config.yaml
n_layer: 13
d_model: 256
n_experts: 48
experts_per_token: 1
d_expert: 224
d_shared_expert: 640
activation: "tanh_gelu"
moe_layers: [0, 1, 2, 3, 4, 5, 6, 7, 8, 9, 10, 11, 12]
router_score: "softmax"
normalize_top_k: false
routed_scale: 1.0
balance_loss: 0.00212
balance_bias: false
router_z_loss: 0.001
router_noise: 0.05
shared_expert_gate: true
init_std_router: 0.00787
lr_router: 0.00182
n_head: 3
n_kv_head: 3
head_dim: 128
vocab_size: 8192
norm: "rmsnorm"
norm_place: "pre"
norm_eps: 1e-05
positions: "learned"
qk_norm: false
attn_scale: 0.0884
tie_embeddings: true
parallel_block: false
init: "trunc"
init_std_qkv: 0.0317
init_std_o: 0.0394
init_std_up: 0.0454
init_std_down: 0.0454
optimizer: "soap_variant"
lr: 0.00628
weight_decay: 0.0
lr_head: 0.00692
grad_clip: 2.0
warmup_steps: 200
schedule: "wsd"
decay_fraction: 1.0
decay_shape: "linear"
final_lr_fraction: 0.0
batch_tokens: 131072
seq_len: 512
doc_mask: true
train_tokens: 529900000
steps: 4043
dataset: "wikipedia_en"
Below are experts of layer 3 (counted from 0) of a mixture-of-experts language model. Rows are named router (the router's row for the expert), up (a neuron's input weights, with its number) and show model dimensions 0-255. Each number is 128 + 32 x the weight over its row's rms, rounded and kept within 0 to 255. Numbers have three digits each.
After each expert's rows: "comes after" lists some tokens at least twice as common just before its tokens as in all text. This comes from a sample of Wikipedia text that the model never trained on. Tokens count by the router's weight.

# expert 17
router:143076119157126139090133126146143161096098156157084102111160103094140123099192166165113160119133152166133149139077139072130144086116158105100092103108170063105050151126136071102165081146118150128080106131092090125157179144109156104169186114140146151111157105087144088179110091098130154093155114074163184096093162103090152071127158092085089121087152123148086145097154167082100068119160088089145157126169139121105159180081160122128094119142178182095115096109129179146137061113100078107118123138101165105113084128104144181093167107136125122116178092129147153139109169090176175134113092088170082118147117156160137092095185101091094143180083096160115116154171130124095081160149171143172089152077173122135140110151171173132089168185138095061119079098097126126090179145083153
up1:136174086130143148124177068104128206071058152084140143114043098146129174144133103167112163149166146168099087191115126092189180099071111144139089055056126119146159117137121131105160088168147142118146177152102096148136159118124098090147196068167144118125152175137074151134107093100154133088153090141160073106083112132125125071117153078137206083153163141130099147109086188109117127043099147143154140077140066150145150109145171127184148124126102182106132089100109124161114149118135138098126124107104121120106131139110120134136104156170111173069175183135151128097111159081114164059140054141130123114095131117095078131131059126108134155119156139128174153141147143137106134106093126141163166113128157118138095129132126060129169100174089112171143154097191116083177108128132157
up2:180134125159086120131119108141123121157128158064099157134107122059181121129126142140153091111121118146132197148147146151080047098152118133187125116096174068119120148143145105112174164107139173108112110166100187187193186097097150092154159145168072112143150153105135156139156102082125123105108058127095086179161119161128167140119122174149095115194159119058086111113144168116155143120161138090195092129134142105113124139131137047132135065146111089122150115116155155071110127163111117109166135143167160182107142131114097145220143122142088121161186110097165131124083141173109142117139147130170108126160122176120139088163119220135165128118117144171128158143103145155097202138106141122163056139112140148079141046086133134169104094175098145092138156081162104162129206104123106
up3:135143123149133138128118105185102150155089134116101124118131159117089091124109099123163113077175124101181165111118140148109086108174109137116147092111130052082137094134140130170051181083144136100083182125143162104144120067187128136112181091173189092090126106090166150081144155079123096085179144150062083162178181086158088080116119062121077086089148130125149111119141123093122180135105176144163117119154112121092100142091133119127145122115107089087128107113191155125108167141110083047081104145132169105199129035120153125135171164051154091086104124049141090107082140116141135140111096127132080160153163101089122173181119074092154114111111140089089168137137090085159101120116162104142161157129152152138141124118095152111129158198170110109085113096137113106095112114166154
comes after: "\n", " 0", " T", " addition", " can", " 1"

# expert 20
router:146077116161130140090124126145139158100103154161089106106160105088152122101186165168115155112133150164125153139075145072135149081126156103096094104116158063108040151117134073100169080137116149126081105138091089129151170145106153105168188108139150150121160110092140088177104088092130158095157110089159182100095160104090149063137162084087092118083149124149086146095158166085096064116161093088152160124165144113104166175090165120130100122146172191097116089103135175145141065117095080104110121148098164102107089129103140182094175105136123131108182100132144153144117161093173174143104088089169084105144119160161147094087190101091096145186089094160106116150164125126100083159154167142159090159077174117143145112152174172135088167184139099065127084100090130120086178146092150
up0:174199112143112136125133073115117135174185155118164133123115156148140071128072132142077126079074093148125151142125103114127122116080160146113157142160113125121069132104102177083088154110180149108132149121094057162192137080156117169160088110082162148081140085143154159090095106122175099126136131162058101174120154139078134160102130183131131067145121114143131116142116111100103077171106080146110172119150087113182113050170120124056177162131171185168121149195125179116164104137071146105194093123083159131106125134105117139142100113124051107128152067142141106185158118129127073148153119167134139113118070137114118172150104126171104139139114167152108106108181140143054138185169083163111113093139172137145147140117205108127102087153135161093183110099098089127098145153087145
up1:129140096108101131113119081163102108138131145135117113155124111186115120178100068143079121172060129096116055116070108086163111103181120171148153131199097045083108085129190096116142139154121179215144134118157147117089089158119091131124135072115160086157194135129176110124147135149156072153122160138133106141105134147130177093108168150102091134131106151148182126093167136103129169119117175118113088123197119132175161141171088111109184166123153069171074125173076180113124164104126121186084119076114100135163125150147117106116145121120090141152147084152124131127147168093150097135156115116118057127060099106176148098119211107151140083134086114160137075156069139188120112073125098109090109159121129110093153147150153137110096129133145118155189127116108146119054193171118100
up2:088135095113129126155165121129133108104114103159124135083137095136119215130157122154137137065127147170116096097192131069097207165095126119153097111130153145161153106155188139216167145133142162146147128113154104105212140127165145132131127168119178085140084087068080142189169086089158087102164161126150126113134054144091164146129151106119163158113139102119120152162137123126134124109124101122089130143155174129097118137157093118164157132089183110066162101164136089129123126149068129255101142143128147146158062131162093115173138153117095145151129149104148162073109142094127087095095103152114084113160086143085164099139170125189150088139126117159147130080118095125089153186134153065169101100149122101124080179204123160145147078157082124105106047144134128137147149108134174
comes after: " the", " a", " United", " of", " his", " an"

# expert 31
router:146073116153123140088123127141148160097097164160090106112161102091143131098195173170114161122135155167129151142081146068132146077125150100102092096115157062106045152117133075096167078139123144128077111129094088128153174142113155102170179114135146145111158110084144086179105089096133165093156118088168178098089156106088153065127156086087092119079147124146088151101155173084096065113162093094156157129164146113108162173081168116136096125143174184096117094097138170148135060114095084114106129142101163106100088127100142178096158105135119131113179099132148153140114168095176176136110089082167083108149110159157144096099187095090091141183087098163112120158167123121097083159151169147168091163083174107136144117145166168129097169179136097067122089093094135125086178148085151
up0:121152151111135116054147166142153158140171177118124058154151166154150148121144165147101147058103076127177136133200106117139116108146107119118113089123089135173144158146128117032034118113226036089144077072112176108116113163158154118125084133080151132135129139089134091091114138157127130101100138120126159091117113144079176128140070115150078114128150097110094133171102069111065123164081126111105083148163138072136100128133118079090099106109180130132139110120167147130177143098115140170122127106083195128080132134162139115141085110077115127124175138129170159157080080112142089154162163163126097127163143077117121090143175030135155126169083139077129164085114115169117157141127134127164116109142136140130098102134119120182194075117133110109080109144107118123129163189150177
up1:083211130081153155129153163133142144164140093106191145097124155116146132128097128127144114166067077116154111134110135065153149127149133136190115094105107121168112150135100113082148122126131102164129127175132112129135198141123152091146078117138072113092126134188129095168122119228200088144182124033150165101098136191134110115132160105122067129146182185134136113137165119118140166138145139139181170073093123102120114096097064107134142160140117123103161120126185172141188081132120153144169152161127101127108106146092164139152167053144123153146096130148124129165167206118131121143098177125110066169139117136184097106136171141092128147165126167107114145180163108076079159090157173093085125113095102093134154171065145145176150110142126114088154149119075174120153104109075201
up2:176181168132122114051081095107123195158106159146110107124156180092082128141132129122108171165102174175128176137084186164166096148118169167139110076138110110119137116124085146098103136132093115110143112071107060170153083177100160122147132122187124170069167156141127064156150077129208104092084066113131151147150118173124121137069082094137130108143150114140107162081118123051142108155111091111163170117133182164145171100116128117109088093165161158084094126171109125120131170196145115079140150165145096097081185157107208160096110135097122144119098102051158108161106154124171149097096131079133154145090114077086135128128129050150101185159184119147095166120143127125137126122161078177167123151162116162110152098129138121141121112110124145065178148099130136141149104133086130
comes after: "\n", " ", ")", "a", "i", "s"

# expert 0
router:138075116152127137094134130143154158101104153156086105110164100095145124099188168168111158114135152168131150135080145080139151082118157099102098099114164059105044152126134071095171079137117141126079104138089092127154178141109156101167184120139149150111156111092147085175109086093135159096159111082162182102093161104091158075117161087091090124079146126149093145099151168085094065126157088087153157133168141114109166172090166125132098118140183190098120094102133177144134071114094074109108126135102168111113082132103144183096161109125125130118178092125155156133118168095173176143110096086168081113145117162160146088091180103090088150182083097166113112152165128123092081158151169139164091150080172119131140117149176169133089178185146092066120081087096123123084175156089155
up0:140142090094157101108132129067206134218135080165151105153068110077169094120159184123077139154141133072051106118111136151157174129127100106147157129186127173100040157140151155099162131187195106099021157154131082121091150113136105123155121160143150158167140112141111137117114107118127138170180170174134173131179065130124076150092084133127103095144151134132079126076132117098124167106135177112137155115102161097183118174104095110131115096178176142157161113129101141152170158194103177114125167167166166134124122093143157114106137130101105101197128113146165167147157159112174128137120149121126132131121126175019163129126125127103038102107136120148114106135084153149131135158128117147174103125076158089093129098144120094122152144117134130127150062159067107114158159132153126
up1:131119110093127172101160140124168155136074156141145216119108100123146093155144174127099154112128136135092163175173164138162130112124094126076118115139123093130162134138140062124132103156135187101076127150103112130136151119156133108065197144129049051080108108126148082181074203191059145144116170056115103114132162161110157130165123181168083113123168097129082121145160082100121106124128146133078174106088127142218175125159142166140144120076121141068082141138123187157165076194164111097183121141128092122130096137158143143135116155103121111149160096102114163120138113133137076132174153080084116101144094150175188126117092111195116096161157170158107097102128143173146138112087194132136079125088125118151118169184167132167187112089103123127089098137114132120174154113096130
up2:110197090214084159097143129119096177118111110157124099118170172110114110084153132170106170064037083098124132114127143108147138116106164128161115209079122129110146181135174148161084116147163148179080125082096110160140091064107125128108158088148128102163148081130169136099116162128139151139176123122172123192104162152111123145035134078140159190095166148137126129137142055126148100101164153143164134159135112059124127160153115147115097175053137168152140128099114115105125108136101134121121094141175133124157171114093171117157158045144121154166132142099075133117170119154090165102133079112106095066126102129150093118122156123125126149134135147098112159151193090161085175094158085131142161093115176132121129158025177173141145179133155150167132090142146165113132110076121158
comes after: " |", ",", "|", "s,", " The", " which"

# expert 47
router:139079117155126138082121129144139160100100156161081106108166096093151127100190170165121152123129152166121151132082138066139144075120152103100095103108161064105042154128141078098171080145119151131084097130097091124153173143106159099167186111136146145118158111084141085176107092094128155093157112084160183098086158100094155065132163079094092119085144125146083145095155170089098063115164093090150154131169141116109162172081167122123097127142172194097116094104139172151134058111102076108104125128103168109109083129103146173096158106132126127109178097130147160141118163095173174142106091090166081117150118159159137092087185100089094145190088095162107119157172129121091081154151166139161097150086172116136139108150177173137090171186143094068123087095093130122086177143089152
up1:105082120108136115118122063126089228120128157128082170073121137124152141143124137185169143192137118156164058124119119111083107206116131085121101141120186148176124159103107123130107146153109176151183157112149187068108118085098160130117149152118190123163081048134134149089127093156121109224085100129110161095100156129141117171091203099137139176148098106165109129124095133150120122131135065173125128166087145191103125106168154181131134113098057163160150143085100159130148092125145124140120147093140182169190090149073100156121128154156108121139175119123182076132136109187094120129119113113113126131122101104107150144157090120107109193143096083179153136115160132111097126180107159120104091096138141182138111140126091188149152167157106065135098080151084117121115189191118143
up2:118147079100114126164142127145192186105180105133134112106136113086114119118075108118179145123095153127126098124147164127172128146101090113098098085066117110127115152157098163059096122082173084114099114131082113156120149167122093147117077137136041134133122146151151181174161101150155136152104081162098155153159154185147144150127100113142109156110155133135127110146084155093105083116081070109123085085119145097130132120143108073239119130107107153103122087104111159110174118119199030176084152079087177154143110104145133121130062049113105104109148099156163168090162117160151130149132119098151091131139066116148102160165138106098101150130209096167095150118109076077104143124096130121173179159117159160110066160127110128114059195154145082118120149107061128096114082135135143
up3:097136104135154100168127188029120127168138154138076081131135186055161096128123102138249165125135120099165140143135132088087134100096123151149087116123094156191197169140116114121152163204083128076121093118131119115133158113098114138095162149101077127213128112141145153162141152085142095106124108056144189087146107090128128100171125104193141156115128129157162125137151120123118131064084090116125163121141079130127130132112145103141127110197148129125099124130185148077114109142167057125106146090123108129088127122116127140138080141124156135089152151154153084150189191058110125127160127135084105141090115118132148099100152115147068172057113161153120103190145114129059171161129143115137121095142158166085104240131158133107125114131095129109071162130134161111123125169103120
comes after: " the", " and", "-", "|", " The", ","

# expert 40
router:143081119158133143086122123143143160095098158163082110107154100096141131107190163167110158110134155165139146139076136069138150078113153105099094101110166062106041153126135075095161082140116149120079105127084088125148170138110154110174185116140149152115159103086139089167099085099131156091160108082163178105094158107088158066126158087092093124084145122149083145097148177086096061122163093094154162133164139119105161173095165122127096120141178196101116099103131182155137065120105084106111126136097176103105091124102146183097160104131121129108176102119151155136108169090175175144108092088167084118147122154158141089092181100096084141184085099168115115157166127125091079156156171139161090159074169123139142113148171172129088169176136092066126082097094127120085177147086151
up0:139088117114092157144139140105106118118112073181121141104115086108098143091132098154116153144160131162107107103097195111166192100142121117082172123095189163069152135143165134155186135103166202047150138098139090129086175173134136160134128156135136069116086109131156148126095078138101118103123136106102082075166152094157108132128160151101136102098225144150179080113071094166192154081114168114063137105089102116131141152080165174081105105134095157124137157134095157127105167139127147189057149141143116144080119057203154123129153145101099138164113162114067156092147146133120119165098167081131081190167162129104130172108162119141118140097110136160175113100148129058144119123125062119141069115110153149177126114168177166183117153137174109125103151079137131114185123124159110
up1:144096122133133078134141142140118080128112127103085171166135124118194125096091160081057087116111175167126133067105127104175151128082161118117160188098146126118132091126106131109145164160130132124162098177125142105186090132157127141143155165121077108129162128187144141162148156203083128102155127127114186114094137121116134113115083106110112103122065054090117131135123144135130143101112140070148112130056122167108104216141109134174048097184135118169109120126174115143129159179165081110135097175091112169166065121088184164102160084155166136167103123119148106131124149095123109110142111137089045114110132120119157113165142121200128066131165115125136156093109040176122118149172137122109085204111137128163092180158145121103128157221180118103115163058082157102140100134131122
up2:079126089196140140144082119157096116152116078127178085146164150131157145096087093152146061086118169130129085151135152079139140140055151095128144119130162132164150133117158184149130147083127129164090122142130135135096162125174133195154115092136167072130106156145124124091087144119171111103140149084137120083158122109105173105207135151138046094178124106110114168153109068126174163143117125113106158128096075083156110173162121159117155119140175135160091105146053194106104114051200153084150157176147166129103114139134139087135118129077122113132118204179102152178106138087132140159146101150097120082094097120197067083112161146067099144149167147126151172197182125105138094199147117132120076091173168136103121129143165132160053173141133128098116116104136117122140127100095101
comes after: " in", " of", " the", " and", ",", " on"

# expert 28
router:139077118150133144092131128145145162096101152162090109107159099093146128102184161169117156121139150164132151141078140072134148080128157105102093100109162064102043155126138069095161075145119145122079102135093084124154172145110160098171189113136144152107161115089146086176105094096129159095159116079163180098097158104088151066123158086084090123083148127148087143094157171086102063118156091095155156123166142119106163175088163122120093120141172182097114097098130176149136063118102077104107127127099173104107089139104144179096160112134124127115174094129153154143113158095180175143106092093164081112146123154156141091085181103092090147185088095163111108156173126122092087155152172139159084157078177111140139114152174172137088172185142093063123078101094125119086182148082150
up1:143131134103086154138124118184116167107108154217146156054147098132166184160109137167130157189094118081110140115104138101119132118129180031109133177146132125100165169162168184154170065113150090158109148124146079134181147129179135085116123156082190155126138116144181149134160114104146069159133128135167142117172101089087107161163111124134129160095090135095130158129185113072111130134140106096138121120088112195118088070130135126163111137145164122106189122093100088144189136157132124121124115144150134117191118053097140085136139156142161136110189179135118149136114094114151151102127151182140127123141077118134153117106186197102151156100103149122125127123086143104130115100164067137162180089106121085101190082140137121070162173107118167096186102174058165097095123142207176
up2:098093084098104173130125071204172154119165132148122181131166111118165070152144109138132107103095137108112114077123122100095148105126092150109171100119193186163046162083118107097146120112124131169149140129105165121198166125145130113121152124096154150112115162174143050119109122116160123161147170147153085088138160150126078128108125119145134103116058124182110111129111109183158098081107176126117160121155154087148143208147147095162130126152139097111193110109094061161095158168099049137107118101124110086125158167049099084152128122111076140145066158128123150167135074113188143085128149133142097092136118137143101189164163138060085122110088148158043137178133164105145080137154138151135105181185124129093116101119106132123144145110164093069117109118184097179102185119096109
up3:103082183162147061093109166189095137063148162118061068122100127140097161100094098123104191116076078068127138166107113120153122132155148153161056115072150089121157144110162115150109136203169112136145117116140115130100177101161067132137101115142103113077118171080182102132115105149163128123142146124128185117122130095132120123152145224165080133050162161160152152088085124155163116110171114091155111135136116183133146069129164106166131116156146131057192150121132137157179122099144205120143122129126093090149152114078090139127144123156071042171145118153113169152166144148182081171127143125153148142154153116132080103147103111149110148141137117117131133117117154142138138117147142089113129149116130187137093165053119059114140229135142162115118138094111173130069092133105115
comes after: "\n", " of", " t", " to", " T", "f"

# expert 29
router:138075121147131144091131129147152163090096158159091110108168100090143128106188158170115155116133150164131149139074140068133142080125155097098094101116164056103056141124134071099166076144122150122081109133100091126154170143109158099172184118135156151106156117092144085172111082098129159094157109084161191096092154107091155065125164088089090126082144126144081146095156168086095066121157090086152158130167140117106161172085160125125098124142179192097110100105136180150134062118091077107112129138099169108115084124104143176088161107130121127111184096130151155135114162094178174137112085089164079115146115158161145093097182098090091146185080093158119106154174129121095086162151168144163093155079179121136136109153171165135092166179139097067113083091098125117092181146090152
up0:194146078204153097115137101120122155047113099103127177136145118054168123110116133098155181125146080171111112186118142101079128076100103136110093097127134138103118068088097148138135126130072090142170118130146186086089120156128141125170116131139156138101113142100143128130122096084114096119144130125159178176168165074183162153162127120078104135147078044137131182120143116113180145101134152163137174152138091097163157095121135159191122170092190118142137125127090134190105137121143119100165095116118169034088151099168122129151061110131113183076136104163149175098213106123123123116078128118141160201128144195131126133133145144157121126150113076099159127135170089135100081124162156154147151105148116152162107120164038182079164088111121152111127165148077115125125086167133096
up1:155125115147167124107174065108132113065098129128144135143122120053132115142078133111132119126117098161169112115132170098151126061063205069134117124137092105092166134103129078168197085117112098130111121112121132088123145129153136115158133151127103136120131094165134081154113130086141133162177140120197117156131085189119134171094140096130060143180147139094201114101085186168099140162078137143151155077087116160049167125118133121061124105140096168144196123119137162144140149097086104077150085142108117111136148083136155133092145158187117165149130115125120165122171113103152157158147181126120126125132134126154082084122169129122096132131173149118184059086075132094133132162105103201073111156147138162093106139137089133070039175116060184076124069177152112144145088107159129
up2:079076175122093169089173139177105130138069141096138110158146213144131145140136114138157095116109114135033142141140174091101130142126130133137163094136096109125076128103154115089154101119203196114048073129098148127100172128143119154158117108093126103101105147164126125118162156158124074119151133088116113098119150083181131094116204159125122099111161155150146134137109097157185095137113108144125137056107152181191107068218175134151147152150120153129099150164136119151103121149125100058139120159056121126149102138141125143126108109154144163108159156156137124222115136102139161091127124187080048137133100108096176123134118105183146143155118100157061167164114064102153057150127104071133168102113125138177112108159109109118155123102163183167134130088123168154072152107113079
comes after: "|", " |", "-", " Az", " Best", " by"

# expert 32
router:141071120151127143086125132152147159101104156159083109108161101099143128105191162166114151119132156164130145137076134072135143078118154100098099099110165060108047153128133068092171080139122149123080109134099084123146175140112158102169180125135145153112161110089143090175112091097122154094162115088162186096095159104090149062126165090086083124080150122148082143092155173086096067119156087083150155124168140120105171175089164125122098132142171189096111099110130175154130061114101076106116129131099170103110083125110146175097159108139121130116179095132146151134117162094177182136104085086167082115151123160159141093094183106090090148180084096163117114149172131118091082156151173144166095158082177117139139108153172171133088169182144093068120083097095125122086180144090152
up0:102150138153115195105205192114107129193089107170111131166084114155178131104092096167218150109150128168149129135152113083176132135106133117098076176144102188141147142090173091094162137186105130084099160104151111145104071126178150161158147105154144093115175052091124151144137075124157146074171112057193181151141144066118165140155152120128094147151088130131130137136130110116130123185099113080130135118119160119114090161142074098147153138167145153109147103170105137066088097219084122126146184118160153119077133107140092155153156103102169112126124157087117164179110164111088112120128131154105112139071132122104174124061128155128112063124135173070118141152166146054114103105158122160115093052132077109088147133098110072110113108102119086082138137099138118119110113108111090
up1:078191103112147123125132097148127088137133135108156186139096161145128131151150137186101140140126075157077119081155111165116134106133199085062100152114114165077136126094123127154108125157129086148132147177085119146155091153134176117198172151151163128150149118171129056171157172128105123098092145109090101131114140145092121109177137097165105149144160170099065147168112147165120124116117150154144154153210125128117165154102106121103090132151156118132159118138119122150196107107102134182153086134145110089149089091098102083111062102183087130151138166138085136164076098157121192080138108169131012167122183087154075100116141175093138060118148161101114107186123116123111083155133110038144115067125118098136098171137123075117145166151082176129152149068098119177078112123113113
up2:151071139139153134122126127128097123124155200160125106124082169112121124138110066095122175143125130139132131162095071128097111081161154199120113117122073154133080101135124143123156086153131125090106120136180129094101096175202115114118085125152166165182124146080166187148187133105160146100099128113119149134149170064172212088138181137117141074097098133132123191157126191149151169190087131126127126198093099044106119161180135157148162107083139114102114154138113140137119141091146145067090114138130176102128125109103138177112134107119084156107056134189136145070144155140125177094156110084131121104098110161148113173130074102089102195156090147145191116200124164153118178176109140175122171134098146185123091165132126073168157100085078146087123128131129073150128131102150148
comes after: " |", ".", " ", " and", " as", "s."

# expert 24
router:135072118157126141089126125143145157096102152157086114108160098099143129110181166166114154118142150168131149141075141076135152077118155102095100105112166062103045146117135073092168075144116148129082101133093085120150171141116159100162184118140155149113156105088143083176107093101131163095153111075162182098095158106090150064124159083091087120080148120145089146101156168087096064125161086088153158125172142122108161175080165127131098121143176187099117099108135186151135057109097076107106128135096171109109080127105146176094162105131118130104178096122151157130112155090176175134111092088167083110152124165155137090095186100091099149179084095163111118158169123124091083164151170141161094157085172117131140115145174174126088170178137091063125080096092128120087173148086153
up0:120142146154153152122095146154187137197104091074084116139121166124176174140110151105155112104143163076064167076121159110148111136121127079145137113093106136163088065133104102150195097109070102197078160232123102077126143093118145124168158165096124177159115139117144054105126173095116187076193099172112106092106078121197113143142138140049127185090156138145064107141124138140088122136125135099128093127135113124116129171091166173089130126183095128063138175154139107155103150139147145141132158121092109094147127150100164158136128081139163125113070083127149125103084056123121093157114128178145178091092108127136118110133092110073079159157110109181125102159123153185140112167164075117123071143115081136155100141101131076089114110114150109131121154119122123126062174148175125
up1:079115145143106166119142172072121119133127103148174107096166107179154159125124139119064127172110183152146128152158156166065129179172128134140118139127117104117133147053153144150143083098140121070088132133060106155144089120159158135101142120100137133077127109084125090112120138109107117106101110081187173179157122166149132195139130130138099169048119116120127109107131096140194101172126126095138175131186111131143132164168127128132069155095085119127123142136118060153108180119118096072139147161127148096122082092103163166187134131073117156149120089108123136167104105111164114115112138106096165055142046102174127077125139124188116203121099051134109084099049142145135058142080100068109088137198099159132083200142135133123114116128146105110132104113078169071131103144133188
up2:140099163123126146113212144146102209089114100150055064117125155079167148123072102166186136160134113115162136160130123155080123116088078145097119111113154166161126144115177091165113082109145106152168111124111132142116130107145161136105155120101068126143142100113128140134159084178135163096081145118088118114145159069082084091160138136144120141079139144171116146101126120121102097157073069070180179109142166124113125157117164170143143192103139095131073088134163217091158116123087124059133078121182057119188137141108075123117119173135161073084131083076160131159140136144145158099139153181124119138121117107137103093106090112122124079158135107128157149120068085102159147114095120078168094106184148110166119155122117176090113164121138133152101108210094094144057121203111104
comes after: "\n", ".", " He", "s.", " he", "er."

# expert 13
router:089075087131136129107165103122102173064092131132135126124149120119193149099121111160154116133151109124105138107108116110146188069143166105113122137133144106127117135112176132089139075162101115099051083122129120098125133152178134117177115143097146123093168095116153123182117081129100095089136138135130176042122135106120133092119127110097122133106149132147044128112104176105056012073125091110116134149167137073105170211109138098118129111134161181118141140149142163176189105079156052136092109157117139106093093143130121153094115125133139153153106066119131201140089206093146162146045086076140116119115158131134108092137154089089121178150109133132165105154151109211110046156136152133190096136094130086151160172174157127141112103159137099105136127143065107136113186132120147
up0:163122085195104119155158078163184151088097084135096024104143103115125162149133108182096109199149105149114128125165130141065170084068151172104098100161116119127151183159151133145132143140111087159144118133141144131194125097133138088143109154116134120154121137201087083156134098096121067068142154096179079119146094068140118132120079145102207190078162149167127086114081087127144138145145160147159137088093154116128142142142131148130119147133141138106125124092089094087149131148123050139149168093115149145087074080153137099126114081085135130152083168126162098111131153106168204118147162178065193127175071134124082112121103138156151157134178146113141109082135103177110096135080099136135127100133137071107173141140106101155105150183109105097169121086143103082053140107100152
up1:126135128139090118081138053062113100091082162152174147116120123071134057122133153101094193157102174098116133123147109158113106134146158133087102174119125120116143125099131127107224103111147091149125071139131115112117080109188116115084111066150149168124182074097076139118065072132092137143103106107117165092075099172132092133140134088145165122148065135148135153115098177144105179145126087088136110111097096113130173102165151168112126058100129090113122138090110163144118098134101184098112096080137111090173107151103134100180124110132120119098150076087130181083088144130145157095134202136120167133091094173094126108132193109125111103123200117124144104062116157118198132099093129139113128123149187052135100093097114136167136178075091084099148167113156066131150148124129052
up2:087085134148130135146125137138106154045114127142120163112116134120147121142057114111191192105149091142110165128143200125137069085154110142109150152088152095206126121120146121151134072111054184151122105120117124184147073077112116069126144119146129082171050149118139126130149170181166068170122179132074139094180144109118156116113142168192150166154119169137130175109134138179183130084108153130128109146041118099140103174147087139126130116099106143114111109141135169118122159098183135130124172169144132078129161122149186120135111117158150088117133117153173116162115080151139116126094168116097156175185148075131145114140132140229128146150133133080097105124128146195152147144108171156066102129104131128125068104118165148099151077161160145144111107121154120077132059061116213
comes after: "\n", " |", "==", ".", " =", " =="